config = dict(
    num_hidden_layers=11,
    n_experts=32,
    router_score='sigmoid',
    routed_scale=1.0,
    rope_theta=10000.0,
    qk_norm=False,
    init_std_up=0.0226,
    optimizer='adamw',
    lr_head=0.00617,
    max_seq_len=512,
    train_tokens=515900000,
    max_steps=3937,
    dataset='wikipedia_en',
)
Below are experts of layer 3 (counted from 0) of a mixture-of-experts language model. Rows are named router (the router's row for the expert), up (a neuron's input weights, with its number) and show model dimensions 256-319. Each number is 128 + 32 x the weight over its row's rms, rounded and kept within 0 to 255.
After each expert's rows: "gets" lists some tokens that make up at least twice as much of what it gets as of all text. This comes from a sample of Wikipedia text that the model never trained on. Tokens count by the router's weight.

# expert 17
router [102  97 116 102 112 150 141 144  79 108 163 123 163 104 138 141 104 142 220  95 139 153 141 148 106 118 132 110 144  97 165 182 142 108 111 102 188 111 108 158 163 119 119 163 128 171 127 152 121  48  93 148 185 110 130 120 120  93 143 102 131 129 171  98]
up0 [141  62 133 174 134 179 163 162 147 199 133 111 115 179  65 159  71 117 213  67 129 124 155  85 203 140 207  92 136 103 146 175 125 157 152 157 113 114 140 114 166 149 107 125 141 162 116  89 132 109 142 206 177 114 165  96 117 131 114 188  92 115 191 154]
up1 [130 170 151  77  90  62 128 143 205 138 107 108 132 144 110 118 102 134 171 161 113 114 176 177 113 120 118 150 103 116 134 148 103 125 139  97 107  76  88  60 175 130 141 172  74 144 135 113 157 121 112 111 139 133  90 169 169 125 158 150 168 122  75 198]
up2 [196 141  94  56  97 124  94 125 113  76 173 109  79 102 157  80 201 167 114  63 149  94 121  81 137 117 138  77 110  78 123 165 196 151 171 132 146 150  63 145 202 147 100 156 137  97 107 159 112 128 111 125 166 106 104 132 166 150 159 135 168 139  89  94]
up3 [141 120 144 113  81 120 147 135  96 133 142  87 127 105  94 128 165 129 169 112  85  99 121 147 130  72 128 120 127 109 186 140 161 134 132 130 125 146 116 130 155 171 168  96  91  97 163  99  72 129  75 139 146  95 119  83  69 109 106 110  81 109  82 142]
up4 [164 129 121  89 147  62 121 145  90 210 129 125 156 135  89  77 109  75 150  60  96 105 123 152 154  73 184 118  87 112 165 113  91 180 158 129  89  98 166 112 150 112 113 104 141 111 154 152 105 187 125 107  56 138 144 117  95  92 154 102 176 193 158 116]
up5 [120 103  97 134 153 169  73 112  98 124 142 118 151  84 131  79  64 115 170 156 166 105  80 125 153 111 187 151 107 162 153 178 135  66  88 132 127 142 109  92 198 150 124 168 131  90 104  56 129 117 123 150 168 132 108 172  67 150 169  87 167  64 140 152]
up6 [109 109 132 107 116  75 137 159  96 117 131 143 144 104 167 125  49 110 146 111 160 103 173  96 102 161 143  77 161 119 170  94 167 139 126 160 107 151 115  58 142 122 130 105  80 131 107 177 126 111 135  95 127 148 115 127 155 138 114  53 132 126 171 125]
gets: "ed", "in", "al", "e", "u", "el"

# expert 9
router [182 129 159 128  87 191 105  99 142  98  56 157 133 117 138  99 177 169 203  95 179 141 171 183 134 124 131  98  77 137 126 128 152 122 150  96 157 116 114 148 147 103 143 171 150  85 172 136  99 102 103 126 128 155 119  63 130 147 126 185  96 121 124 175]
up0 [139 152 171 162 124  88 117 143 142 165 139  87 116 163 122 157 106 156 130 152 103 130 167 204 154 156 165  57 151  86 195 201 131 133 125 135 121 122 103  97 110 108 159 107 118 165 104 145  98  84  72 148 128 153 129 149  97 134 145 134 126 191 161  93]
up1 [164 118 178 131  40 107 149 164  50  94 114 128 163 149  95 149 153  92 151 153 153 128 103 125 120 105 166 127 114 155 137 133  76 127 148 131  89 158  98  68  84  88 118 148  87  75 123 133 139 131 153 164 137 163 150 176 102 137 117 150 139  74 175 160]
up2 [ 91 139  81 127 137 166  78 120 115  73 111 129 129  91 149 151 105 128 135 145 170 133 114 144 114 140 172 160 132 126 152 110 173 112 165  53 154  99 139 160 147 172 122 181  89 110 105 145 104 179 148 166 120 172  91 148 123 201 171 162 135 188  93 138]
up3 [168  98 151 101  72  85  93 140 159 140  87 138 113  93 146 153 109 101 171 109 125  57 115 172 137 150 132 196  96 102  93 177 150 176 141 118  74 175  52  87 147 115 156  86 113 130  92 125 181 163 122 126 181 127 148 150  71 162 104  72 120 111 108 103]
up4 [ 94 165  64 143 209 141 121 132 120 130 155 162 100 103 116 169 108 155 125 100 120 138 169 107 174 113 182 101 127 114 134 168  97 176 174 120 170 133  83  90  94  98 102 179 131  87 121 103 106 165 139 122 147 134 151 118  81 142  96 123 119  71 143 104]
up5 [123 118 160 138 117 147  96  85 111 111 107 137  88 119 151 166  99 173 175 142 144 168 123 155 152  95 146 111 108 132 137 153  67 109 126 122  97 184 130  87  86 100 144  88 194 119 126  93 121  51 165 152 141 102  94 160 107 174 170 159 141 175 129 135]
up6 [141 114 136  77 112 140 150 173 134 124 102 138  93 116 127 135 168 146 125 124 128 107 122 121  82  57  95 102 125 142 149 158 119 123 140  89 117 192  61 148 150 149 183 127 139 104 189 123  60 127 119 165 160  84 144  75 117 175 198 137 113  81  74  95]
gets: "\"", "'s", " The", ", the", "The", "'"

# expert 6
router [133  67 165 153 134 166  82 107  97  76 102 135 177 122 149 168 166 128 143 120  98 131 171 139  66  94 115 110 119 139 105 142 150 147 142  75 184  96  65 115 137 134 126 174 139  93 101 108 122 120 113 155 163 122 121 138 175 163  86 165 141 143 106 138]
up0 [132 162 139  98 103  99 130  93 116 129 156  62 155 129 139 127 114 118 179  79 138 167 197  97  76 136 125  40 164  91 119 111 139 147 143 125  70  83 160 116 172 112 125 155  77 115 178 112 162  86 125 167 119 140 130 189 120 199 146 126 129 112 115 137]
up1 [127  65 116 113 122 103 126 122  88  79  84 110  74 116 151  83 169  92 163  87 125  96  94  61 153 150  78 112 171 177 118 122  58 133 114 116 165  97 146  64 126  92  83 102 167 196 142 135 112 137  69 121  96  66  94 134 186 104 103 165 127 168 117 137]
up2 [ 81 144 203  58 171  87 102  75 151 129 126 164 159 113 164  85 157 157 139 160 100 114 117 104 119 142 104 137 135 172 112 102 147 162 120 161 107  99 155 108  99 161 148 125 108 101 157 151 197 133 146 128 100 137 110 107  72 160 156  92 141 118 114 137]
up3 [117 117 186  70 104 106  71 111 117 134 174 117  95  86 149 122  57 112 114 150  90 121 124 119 131 112 138 114 138 154 106 130 174 162  73 144 192  91  77  84 192 164 190  77  94 131 124 146  93 144 102 218 154 136  12 123 155 151 166 126  88 164 134  94]
up4 [123 152 106 169 152  65 145 118  58 125 136 161 150  88 105 148 108  99 204 109 159 135 156 173 132 101  70  81 179 101 149 107 178 165 108 119 181  73 111 114 129 114 123 182 163 100  72 142 120  89 153 148 132 150 132 148  88 210 166  80 113  97 180 135]
up5 [ 83 165 105  95 153 103 107 103 119 122 122  97 138  96 164 125 131 145 164 136 162 151 117 105  81  81 121 120  91  89 153 119 120 107 135  84 167 164 181 141 142 200 155 104  64 148  71 162  93 142 157 131 140 105 133 127 136  50 126 113  91 198 153 161]
up6 [114 128 176  69 100  43  95 128 110  86  95 145 147 145 115 115 153 182 171 106 100 143 164 112 138  97  95 115 152  94 146 121 137 126 157 166 135 108 125 142 126 145 116 126 138 147 100 146 151 101 113 147 169 157  72 165  84 153  77 105 144 147 164 133]
gets: " ", "–", " in", " to", " for", " in "

# expert 5
router [151 138 107 139 120 126 140  72 117 142  98 121 154  95 118 122 122 144 185 139 131 161 187  75 109 152 190 101 165 110 174  84 158 173 122  95 145 155  96  99 147 115 131 193 113 159 159 124 148 123 140 133 127 134 123 141 123 112  93 111  90  83 133 155]
up0 [131 133 133 142 184 108  85 141 148 106 110  63 173  78 139 134  66 149 188 114 120 178 124 138  80  84 106  73 134  82 123 117 181 110 145 163 163 142 133  54  96 135 104 190  75 100 138 172 136 146 136 123 143 132 114 149 108 135 163  98 124 102 198 165]
up1 [166 116 156 142 120 153 121 129  97 194 103 153 102  96 154  98 103 109 124 140 106 152  85  87 133  71 184 174 130 113  94 158 140 129  97 152 120 159 107 114 130  95 157 143  96 107  94  68 163 155 116 203 113 182 128 153 101  79 104 183 101 102 149 131]
up2 [147 138 142 116 127 123 110 104 162 166 115 133 167  98 167  76  82 140 120 119 115  84  97 134 154 115 122 112  79 131 146 101 161  94 137  61 143 117 106  99 126 133  92 183 155  96 136 144 152 134 162 182 149 146 154 111 157 142 156  62 166 114 116 139]
up3 [171 178 118  81 160  91  95  98 165 145 154 123  93 108 156 122 155 152 175 135 150  88 175 151 111  65 100 101  84 143 102 154 115  55 164 128  70  75  44 131 155 106  93 121 147  90 135 104 123  89  82 123  96 101  87 161 141 183  78  87 118 105 127 112]
up4 [188 140 144 144 159  93 114 110 150 113 117 100 126 120 179  79  69 177 111 111  77 162 147 151 131 152 134 155 102 102 128  99 166 158 161 142 159 118  72 135 149 137  84 118  88 141  55 165 105  67  64 113 126 160  80 134 124 135 167  99 188 132 131 128]
up5 [123 149 104  96 161 106  98 127 165 138 159 123 147  88 107  57 140 153 144  61  79 135 141 172 127  76  97 105 111 179 144 146 178 140  89 124 109 129  91 168 185 141 121 129 113  86 167 123 143 118  93 117  98  80  90 120 188 103 132 130 122 104 155 124]
up6 [105 111 166 153 175 137 112 123 141  79 115 177 183 127 101 180  83 164 204 113 159 138 131 191 165 118 127  90 140  94 124 124 179 108 127 116  93 112  93 175  94 161 112 156 144 144 142 126 185 108 127 187  83 119 175  84 164  50 150 115 170  77  97 137]
gets: ", and", ": ", "as", "k", "or", " and"

# expert 26
router [143 115 176 119 103 189  81  81 126  87 135  83 161 107 129 135 176 140 159 139 102 142 178 114  73 139 141 109 128 111 145 137 178 105  93  79 210  97  89 114 161 158 107 104 116 119 111 164  76 156 136 146 163 154 141 152 163 137 118 110 135 176 175 129]
up0 [141 109  64 130  95 102 136 123 131 154 127 132  79 114 176 125 195 147 145  86  84 104 216 134 136 137 144 101 145 170 151 127 154  43 156 166 127 148 114  81 157 118  77  92 168 138 183  94 149  75 103 103 147 117 140 131 144 191 169  83 147 131 179  70]
up1 [ 81 140 128 139 163 112 138 144 153 167 130 105 107 126  77 108 154 144 209 132 180 154 151 131 107 147 103  96 123 135 128 104 100 107 131 143  62 131 108 105 160 154 117 127 136 162  91 126  99  96 140 132 106 137 159 160 177 201 203 101 179 108 107  88]
up2 [159 120 155 104  78 128  99 149 144 161 118 141 118 111 105 130 146 108 118 140 128  68 160 116 144 124 143 153 148 165 116 185 108 139 173  85 114 134  76  95 171  75 133 147 184 130 117 171 142  59 119 198 154 150 140 163 168 153 133 179 140 118  74 118]
up3 [163  90 125 112 154 124 140 149 140 126 140  75 111  95 160 152 123 110 151 103 133 160 205 102 127 150 168  68 120 162 112  78 103  54 110  90 158  87 177  86  99 156 161 126 115 142  82 124 162 152 138 127 134 172 110 116 127 127  82 128 135 177  75 169]
up4 [143  82  89  78  92  98 146 137 130  99  90 122 154 122 111 173 151 129 172 163 147 117 163 164 132 112 130 133 144 129 161 117 136 118 137 132 136 141  92  90 171 163 139 118 178 144 142  99  79 106  82 179 148 132  74 114 132 122 159  84 118 144 196  69]
up5 [146 187 188  89 134 151 146  35 146 108 121 157 147  77 146  94 148  91 109 189 154 155 119  70 129  88 156 158 212 119  86 136 101 171 134 113  90 123 107 144 198 142  95 133  99  73  93 109 105 137  87  93 155 144 123 133 123 119 132  64 127  95 158 185]
up6 [110  93 108 104 145 139  98 138 141 133  84 195  90 110 147 133 161 109 152 153 151  79 126 173  72  78  79 146 135 177 121 126 178 190 123  96 170 127 124  98 156 155  64 132 219  68 101 128 152 143 112 113 170 128 136 113 184 143 103  92 100 150  81 125]
gets: " and", "-", "ic", "l", "ag", " or"

# expert 0
router [173 155 145 154 134 170 117 168  72 111 139 158 251 156 155 147 112 165 167 145 124 138 151 133 110  77 160 105 192  92  88 132 130  76 110  88 142 140 139  88 142 163 108 170 122 174 126 176 131  47  96 130 125 107 106 123  79 150  99 101 113 127 172 181]
up0 [120 183 161 105 127 195 117 132 114 110  86 119  52 128 117 167 126  54 121 119 191 157 182 157 145  96 138 115 104 121 198 119 133 156 105 177 168 112  75 206 113 116 133 125 104 176 119  79 134  59 112 121 103 164 124 164 108 151 116 160 154 136 149 169]
up1 [124 170 175  83 123 135 106  95  97 130 147 165 141  85 192 159 107 161 149 163 138 224 145  65 120 106  74  61 129 136  81  97 131 128 114  91  59 131 163  99 129 116 170 159 128 118  99 114 167  86 117 131 174 126 169  63  98 168  98 145 147 163 135 183]
up2 [ 92 148 109 117 129 176  99 147 101 134  88 113 120 147 115 106 192 109 118 152  83 155 169  82 164 106 164 152 157 101 182 127 152 123 133  96 208 187 139 117 106 103 154 131 180 121 145 134 100 149 101 167 169 137 166 119 129 104 109 148  85 103 131 143]
up3 [166 120  88 107 135 111 136  58  91 116 155 122 133 145 155 105 102 113 194  80 134 152 160 117  46 116 110  75 119 108  86 133 129  94  99 132 123 133 139 108 128 113 154 163 142 120 151 147 118 104  77 105 166 154 128 110 126 124 117  82  79 148 160  87]
up4 [114  98 103 123 111  99 170 114 123 163 102 115 128  77 121 104 168 174 155  87 150 115 188 115 144 145 125  80 134  79  98 151  89 120  78 138 125  89 110 174 126 138 110 170 210  90  81 148 126  81 173 143 100 168 146 112 104 107 158  51 169 125 147 168]
up5 [204 135 153 169 151 158  99 114 120 137 107 127 178 127  93 118 172 107 112 125 110 124  74 146 168 126 167 165 161 150 175 137  82 179 150 135 118 125  82 126 155 130 107 152 172 157 134 199 115  98 164 110 103 160  98 117 193 124 138  83  72  88  77 149]
up6 [168  98 210 123 150 103 146  81  82 140 108 158 150 106 107 140 187  99 155 138 102 115 159 102 111 112 119 159 111 121  95  91 127 119 133 119 121 144 168 103 119 203 142 122 163 108 133 133 111  78 185  80  95 111  93  94 115 132 143  72 104 145 108 134]
gets: "\n", "ov", "–", "ne", "se", " De"

# expert 16
router [146 171 120 140  75 118  80 110 128  98 112 126 187 162 120 181 160 162 173  90 101  84 151 120 162 115 189 162 150 103 126  98 137 140 142 122 151 122  93 174  83 133  95 128 142 158 111 168 112  95  91 153 148 101 117  83  76 153 213  86 136 139 155 142]
up0 [163 114 114  78 197 134 113 142 129  47 113 134 164 139 153  93 100 111 144 106 128 156 174  89 121 116 152 118  90 155 105  87 117 101 176 115 159 145 139 154 176 174 116 149  91 148 105 106  92 153  75  48 114  97 102 168 148 138 135 155  75 125 151 142]
up1 [105 176 143 102 106 182 153  24 115 166 154 119 146 161 134 152 149 129 137 121 139 240 181 141 150 102 131 109 119 149 149 137 147 102 183  50 158  61 116 175 108 107 147 106 173 119 147  98  91 118  95 183 136 120  73 110 131 155 140 141 114 157  98 148]
up2 [ 99 117  77 157 162 160 119 123  49 132 100 108 143 105 104 106 145  71 167 113 184 122 100 121 138 131 128 144 200 130  90  96 182 171 189 166 138 189 104  82 138 140 150 139  93 129 108 108 115 139 141 119 112 117  80 127  63 118 110 149  97 144 134 122]
up3 [112 117 121  95 116 127 148 124 108 130 129 130 132 123 131 119  74 100 149 117 191 156  92 185 133 132 157 228 105 128 155 123 126 135 160  53 162  84 102  76 147 174 125 122  88  51 179 143 118 162 106  72 171 152  86 108 155 142  96 130 145 186 156 134]
up4 [107  89 136 139 120  65 155  69  93 118 113 103 178  94 102 129 188 158 127  96 131 155  69 165 112  63 132 117 175 111  84  83 143 107 120  81 208  94 145 129 144 151  78  74 153 129  87 155 132  82 120 124 173 112 132 139  90 168 172 128 116  50 142 128]
up5 [123 115 123  66 117  82 138 113  85 120  80 164 107  91  88  96  50 175 175  68 172  85 207 127 131 155 141 102 113 139 145 166 186 134 150 110 114  50 111 166  70 113  89 181 103 139 182 177 165 106  79 121 150 143 109  89 146 153 151 166 116 106  98 199]
up6 [165 158 132  89 102  83 122 114 136 155 130 109 132 167 121 160 146  73 128 136 156 132 188  86 109 113 140  84 101  85 125  84 131 157 167  89  58 160 114 112 137 111 138 137 156 121 120 115 121  96 153 144 120 142  96 193 180 147 123 176 129  89  96 212]
gets: "\n\n", " h", " w", " m", " ==", " no"

# expert 23
router [189  88 156 116  69 132  65 153 112  91  53 207 172 141 150 156 200 155 128 102 147 101 114 158  95 135 149 155 127  88 210 130 131  93 114 102 158  91 114 119 167  95 157 135 146 147 166 116 159 114  99 129 105 108 140 107 116 105 138 133 149 143 120 145]
up0 [110 137  96 132 133 138 170 121 101 198 140 100  80 215 122 137 154 102 154 171 138  90 138 110 101 128 115 150 172 147 106 185 150 187 150 163  97 117 122 121  92 137 128 163 145 137 141  91 132 141  87 109 108 137 129 135 157  78 111 139 133 145 102 145]
up1 [122  80 119 106 163 116  89 103 153 119 164 126  78  86 116 116  96 155 125  79 141 124 169 145 166 108 135 126 127 172 112 140  86 100 161  74 105 163 148 139 134 192 108 146 109 106 123 163  62 143  85 135 119  79 104 133 150 154 138 167 132 159 141 132]
up2 [143 170 104  91 110  52 157 132  98 140 133  83 163 190  64 159 170 144  95 139 135 174 159 121 111 130  98  77 177  78 171 131 116 187 127 170 166 176  96 159 135 139 144 107 121  80 118 142 121 172  68 156 129  86 111 141 130 100 174 164 134 114 145 118]
up3 [110  90 176  82 129 126 106 151  90  65 130 119 137  79 165 141 144 135 138  96 152 144 155 189 166  60 139 125 111 164 183 130 115 115 143 133 105 146 109 145 143 110 152 147 134 166 132 133  90  67 144 191 119  99 132 163 163 128 164 155 142 139 120 134]
up4 [147 125 142  96 102  86  86  98  91 151 183  82  94 117 155 167 122 107 101 135  84 121 153 141 124 168 207 128 120 105 118 186 167 124 132  92 111 148 125 171 160 149 114 112  67 149 126 191 138  83 129 160 184  93 112 132 131 120 108 113  83 119 125 140]
up5 [126  85 132 127 132 153 156 194 121 119 157 106 138 168 100 164  84 134 197 114 147 144 176 135  81 140  77  44 146 137 169 168  94 138 138 154 118 160 122 192 120 146 133 117 119 101  77  93  80 121 148 145 138 121 139 102 162 143 118  85 128 190 148 114]
up6 [176 138 130 147  94 117  97 110 144 143 139  72  96 153  79 142 126 228 162  94 154 184 134 180 107 184 133 137 179 108  91 147 135 122 155 144 192 103 130 136  74 139  94 120 103  96 112 108 122  95 127 166 113 155 130 118  83 141 128 128 109 117 143 143]
gets: " (", ", ", " | ", " \"", ", a", "("

# expert 8
router [175 108 118 146 131 149  81 133 126  92  92 147 178 124 184 154 135 160 168 154 156 162  94 109  44  93 123 180 154 128 157 145  58 108 114  95 199  78 107  93 137 125 150 159 137  94 159 173 116  82  77 153 117 134  72  68  86 169 113 130  87 153 131  84]
up0 [142  86  72 158  82 149 128 156  92 160 132 146 154 156 105  79  71 149 148 164 186 122 137 110  95 151 159 114 130 176 175 164 143  93 110 110 102 158 136 130 163 178 144  95 184 146  63 147 149  70  95 100 153 118 107 147 109 123 167 169 103 148 109 155]
up1 [131 136 105 105 129 122 110 148 113  86  94 108 107 136 161 119 161 164 125 121 114 158  95 168 130 167  63 135  99 160 201 189 119 108  97 154 116  81 156 143 139 157  99 140  86 127  94 103 165 131 124 107 109 156 159 124 151  97 106 151 119 151 188  68]
up2 [125  98 111  76 131 133 165 154  86 102 125  90 136 157 174 148 130 135 171 173 110 177 114 126  77  55 119 123 173 159 153  95 112 151 125 119 103 146  98 120  77  90 138 178 197  96  60 127 102 139 122 117 213 157 167 127 126 124 120 115  62 158 163  89]
up3 [121 127 144 145 105  93 100 163 109 144 113 141 164  83 129 150 124  89 127 134 135  94 173 122  85 147  94  96 138 182 109 132 120 157 117 147  91 116  68 143 113  89 101 105 129 159 135 145  57  37  79 145 162  49  75 156 162 145 106 118 137 175 119 141]
up4 [126 126 160  68 166 131 145 160 104 117 131  92 185 121 125  77 189  87 148  37 149 118 140 160 146 153 176 125 124 154 168 141 121 121  98 140 132 113 107  92 209  73 138 136 150 148 162 112 132  87  89 200  69 153 120 138 112 102 129 136 116 172 114 133]
up5 [160  99 171 132 149 112 145 132 155 212 116 119 115 129 139  65 123  57 150 132 115  85 189 116 115  72 108 111 122 140 143 158 146 185 156  73 113 113 177  95 126  99 129 117 167 133 137 122 127  95 110 163 190 133  76 164 161 137 126 139 111 148  77  96]
up6 [ 83 134 119 126 142 110 108 158  85 139  49 174 102 125 150 122 177 115 158 166 151  87 132 129 129 155 136 140 164  97 182 126 126 163  92 163 143 160  68 138 134 147 103 191 114  85 102 110 164 152 145 171 150  74 103 105 115  98 112 164  55 102 161 149]
gets: "| ", "C", "M", " F", " L", "L"

# expert 13
router [162  78 167 110 180 158  81 130 100 114  50  92 205 123 124 138 144 169 170  91 169 203 139  97  58  72 146  89 156 105 149 129 161 121  92 133 132 102 148 150 152 167 109 154 125 106 149 128 110 105 150 125 173 150  98  75 126  99 163  89  88 120 170  90]
up0 [150 175 159 155 166 119 105 192 119 112  90 168 131  62 135 154 176 139 181 106 111 171 126  83 164 147 143 130 161 176 136 148 129 131 132 144 133  97  96 185 118 198  68 193 104  74 148 139 134  99 139 144 123  88 102 159 103 146 124 123 116  90 179  91]
up1 [107 157 185 122 125 160 128 123 118 125 146 160 115 162  92 108 168 150 141 124 137 130 140 135  76 134 163 123 129  74 226 161 106 152 122 124  99  87  71 138  50 131 141 131 162 166  95 120 190 114  56 177 167 148 135 112 130  52 163 112  29  47 126 111]
up2 [116 113 150 125 133 112 109 137 125 103 107 104  70 107 152 147 133 180 166 186 122 112 129 160 127 143 177  42 107 163 182 125  90  96  91 154 163 148 130 109  85 107 167 149 147 139 108 111 159 165 182 123 155 147  73 178 118 116 173  83  96  82 141  92]
up3 [151 141 160 121 108 173  88 208  91 111 134  94 109 136 126 128 148  99 106 151 158 158 181 117 130 157 162  83 124 135 135 146 135 127 183 136 154 173 104 107 136 116  80 107  74 144  95 146  53 151 181 144 125 118 132 109 137 154 105 228  62  93 142  91]
up4 [127  91  27 117 173 101 131 173 123 188 102 133  74 178 136 132 176 125 157 150 143 145 149 156 140  91  85 103 168 153 146 171 181 103 124 129 191 129 112 192 171 156  80 191 143 151 121  96 122 147  88 113  63 160 145 141 187  95 133  73 138 115  96 133]
up5 [ 93 122 147  46 173  74 171 116 150  96 112 115 151 157 176 113 203  67 159 138  94 108 136 140 174  94 134 146 152 101  76 129 115 113 145 115 114 119 102 109 120 162  60 184 117 140 168  97  95  73 102  67 153 139 137 127 159 190 173  89 150 159 108 157]
up6 [143 119 194 140 136 176  75 122  65 165  95 141 159 108 117 105 169  51 166  95 120 142 144 149 105  83  91  86  74 129 112 162 231 156 144 100 149 135  84  79 124 105 142 153 158 157 133 167 133 166 117 129 136  65 173 174 113 144  81 105 179  83 159 112]
gets: "\n", "\n\n", "ia", "-", ";", " American"

# expert 3
router [ 81 163 175 152  78 112  90 153  95 123 123 168 183 171 109 149  83 140 129 186 111 153 187 119  89 131 147 127 132 111 149 183 142 109 139  50 127 138 145 153 157 129 172 133  94 185 114 122 134 114  87 135  76 105 111  77 133  96 117 116  45 146 148 198]
up0 [170 117 104 150 167  93 136 146 126 102 118 104 101 115 105  79 133 177 180  76 134 183 126 121 105 156 179 120 112 111 143 140 127  91 127 143 141 180 135 136 152 129 145 140 204  94 105 151 112  71  57  95 182  47  73  73  99 124 151  68  86  66 125  90]
up1 [ 83 107 116 121 112 145 147 149 131 169 117  68 133 120 151 139 167  91 109  88 144 174 120 137 136 136  96 168 154 159  70  99 157 150 138  92  78 164 112 125  96 139 106 157  60 198 106  65 141  41  78 144 142 115  77 166 179 172 106 113 144  87 143 100]
up2 [ 85  95 160 166 174  98 175  81  99 142  85  81 112 101 153 188 136  87 134  96 153 134 122 156 175 181 138 134 105 137 178  37 170  93 184 123 141 127 144 125 115 176 171  93 111 150 122 146 113 107  49 116 179 182 150 119 194 105  73  77  71 122 137 138]
up3 [163 150 142  94 109 143 116 180 110 192  97 187 108 140 129 120 152 118 173 121 174 114 158 101 109 131 101 155 129 105 148 144 133 114  87 163  78 140 109  82 204  91  69 145 162 125 131  96 142 171 157 147 131 120  79  78 148 127 168 161 160 178 131 179]
up4 [152 173 131 155 199 113 165 106  82 146  79 135 147 191  96  95 154 120 140 138 174 158 138 124 110 131 147 134 101  83 179 142 111 147 147 115 107  91 127 165 201 112 135 136 114 159 109 134 106 152 124 174  74 171 100 156 160 156  87 128 197 142 129 130]
up5 [174 157 102 112  65 143 174 136 140  96  97 117 135 146  94 104 181 152 123 149  93 136 104 137 109  75 104 169 149 127 102  82 167 146 164 114  75  76 162  62 145 176 152  97 160 159 123 129 110 155  51 106 141 168 136 150 114 108 156 118  62  94 140 115]
up6 [103 125 146  93  92 122 127  55 128 172  98 174 171  91 173 114 170 147 147 175 162 180 121 195 140 103 113 136  88 139 182 187  90 117 154  94 154 133 110 141 190 112 137 161 135  68 164 122 129 165 172 107 125 104  75 170 125 128  79 105 135 126 148 153]
gets: "s", "c", "g", "b", "im", "is"

# expert 12
router [142  95 117  97 124 107  91 108 109 103 137 163 190 158 126 185  91 166 125 158  96 158 179 132  85 121 174  61  69 171 121  97 140 108 122 112 130  92 132 108 228 128 165 137 135 125 175 140  88  92 105 144 146 138  64 115 143 139 127 101 145 105 155 128]
up0 [116 102 139 151  99  63  99  92 122 180  90 118 105 127 196  87 132 140  98 148  81 167 132 197 144 160 140 191 150 149 137 108 135 106 114 121 111 183  65 127  79 135 187 175 135 142 115 136  98  62 114 150 129 159  84 127  70 104 135 130 145 187 120 127]
up1 [148  94 132  76 156  44 134 139 127 134 160 160 163 119 166 178  84 166  97  97 107 145 143 104  97 148 133  88 192 142 176 131  93 115 133  98 141 121 160 128 144 135  99 135 142  83 187 132  69 119  93  91 155 116  99 103 155 126 115 133  90 137  93 111]
up2 [176  85 152 136 143 139 110  60 110 137 141 142 126  97 148 174  91 159 145  99 126 151 138 117 171 115 145 147  76 119 219 132 182 150 164 111 160 157 157  91 161 193 123 102  85 149 107 168 154 165 121 104 185  99  85  67  57 156 172 112 120 153 149  46]
up3 [191 176 120 191 135 163  98 188 113 134 158 112 151 173 135 203 111 106 112 128  95 106 107 184 116 126 176 149 118  86 132 194 161 170 121 132 141 176 143 117 140 154 128  87 110 126 160  83 135 123 121 190 161 147 138 138 149  84 128 157 113 115 139 136]
up4 [ 94 244 118 100 120 163  88  91 119 135  90 149 140 127 153  32 151 125  86 122  95 123 155  88 169 150  88 147 135 210 130 117 100 134 117 168 169 110 157 164 180 157 124 102 151 126  68 152 100 101  77 152 130 125  58 112 170 117 114 132 164 114 124 118]
up5 [111  86  72  95 135 156 133 163 116 125 122 160 118 193 151 128  90 120 156  92 139 194 135 100 151 102 100  85 137 106 141  87 117 121 130  62 210 134 153 115  67 160  59 111 126  94  95 152 125 143 122 104 172 129 181 140 146 163 147 148 180 134 122 114]
up6 [148 189  62  75 139 129 128 171 162  95  76 165 143  84 158 127 169 159 188  81 140  81  89 148  65 162  92  81 127 166 115 174 114 143 160  85 136  97 117 108 111 168  85 113 104 136 158 111 140 142 185 103 138 162 116 179 122 132 128 176 143  59 102 152]
gets: "an", ") |", "'s", " =", "en", "),"

# expert 18
router [145  96 153  87 103 197  74 116 123 114  81 108 159 161 135 110 123 158 154  66 138 124 154  92  80 127 123  85 131 144 122 131 135 128 141  80 138 123  86 114 133 128 114 105 116  74  79 137 111 117 141 154 106  95 105 179  82 135 134 161  42 130 132  73]
up0 [146 134 103  76 134 129 127 170 138 143 122 139 123 155 118  86 116 158 108 126 148 111 197 153 140 167 120 138 120 123 125 123 105 150 139  92  74 129 120  70 142 110 112 128  94 111 159 124 150 131  77 127 151 140 105 150 106 104 101 103 158 142 155 148]
up1 [139 111 186 130 106 123 127 159 138 197 153  86 186  97  85 191 156 174 159 178  91 148 127 148 120 140 115 167 174 106 163 189 170 107  86 119 148 124 174 117 117 114 164 173 193 149  94 181  86 165  78 123 139 174  69  80 117 109 143 143 134 128 108 112]
up2 [204 191  47  97 127 129 110 161 117  95 169 152 144 131 186 136 128 153 137 150  61 130 182 145 109 137 127  97 164  82 134  72  96 143 133 136 107 135 162 108 128 147 125 143 120 152 151 141 169  68  96 139  99 146 107 158 143 160 134 137 155 145 155 186]
up3 [161 136 136 102 127 122 150 141 162  92 156 192 180  84 138 173  97 146  92 142 109 156  88  91 145 140 141 116 172 139  64 170  87 149  54 130  82 113  94 125 182 180  95 105  93 148 177 110 196 117 175 143  94 151 132  94 157 174 150  94 108  90 140 138]
up4 [115 126 154 128 148 197  71 148 126 158 161 191 165 109 149 191 123 137 124 195 159 146 103 127 128 131 140 171 176 155 125 139  82 171  89 109 128  80  62 139 139  99 126 130 129 144 158  84 138 175 133 102 148 127 102  87 161  90  81 105 175  97 160 137]
up5 [166 110 189 128 114 144 125  86  96 132 114  98 160 158 157 175  82 161 113  92 103  77 154 123 141 157 198 128  84 101  72 146 148 152 115 130 139 128  93 108 108 111 161 105 133 181 138 165  95  58 113 115 119 160 127 142 108 168 190  97  93 111 138  93]
up6 [158 122 115  89 121 136 121 130 163 169 131 118 124 112 142  67 138 126  65 189 181 123  92 105 138 132 131 118 102  95 168 103 131 128 145 116 147 128 204  69  98 115 143 127 104 122 115 140 108 214 119 118 100 132  98 127 115 128 177 193 153 114 122 114]
gets: "0", "3", "4", "5", "6", "7"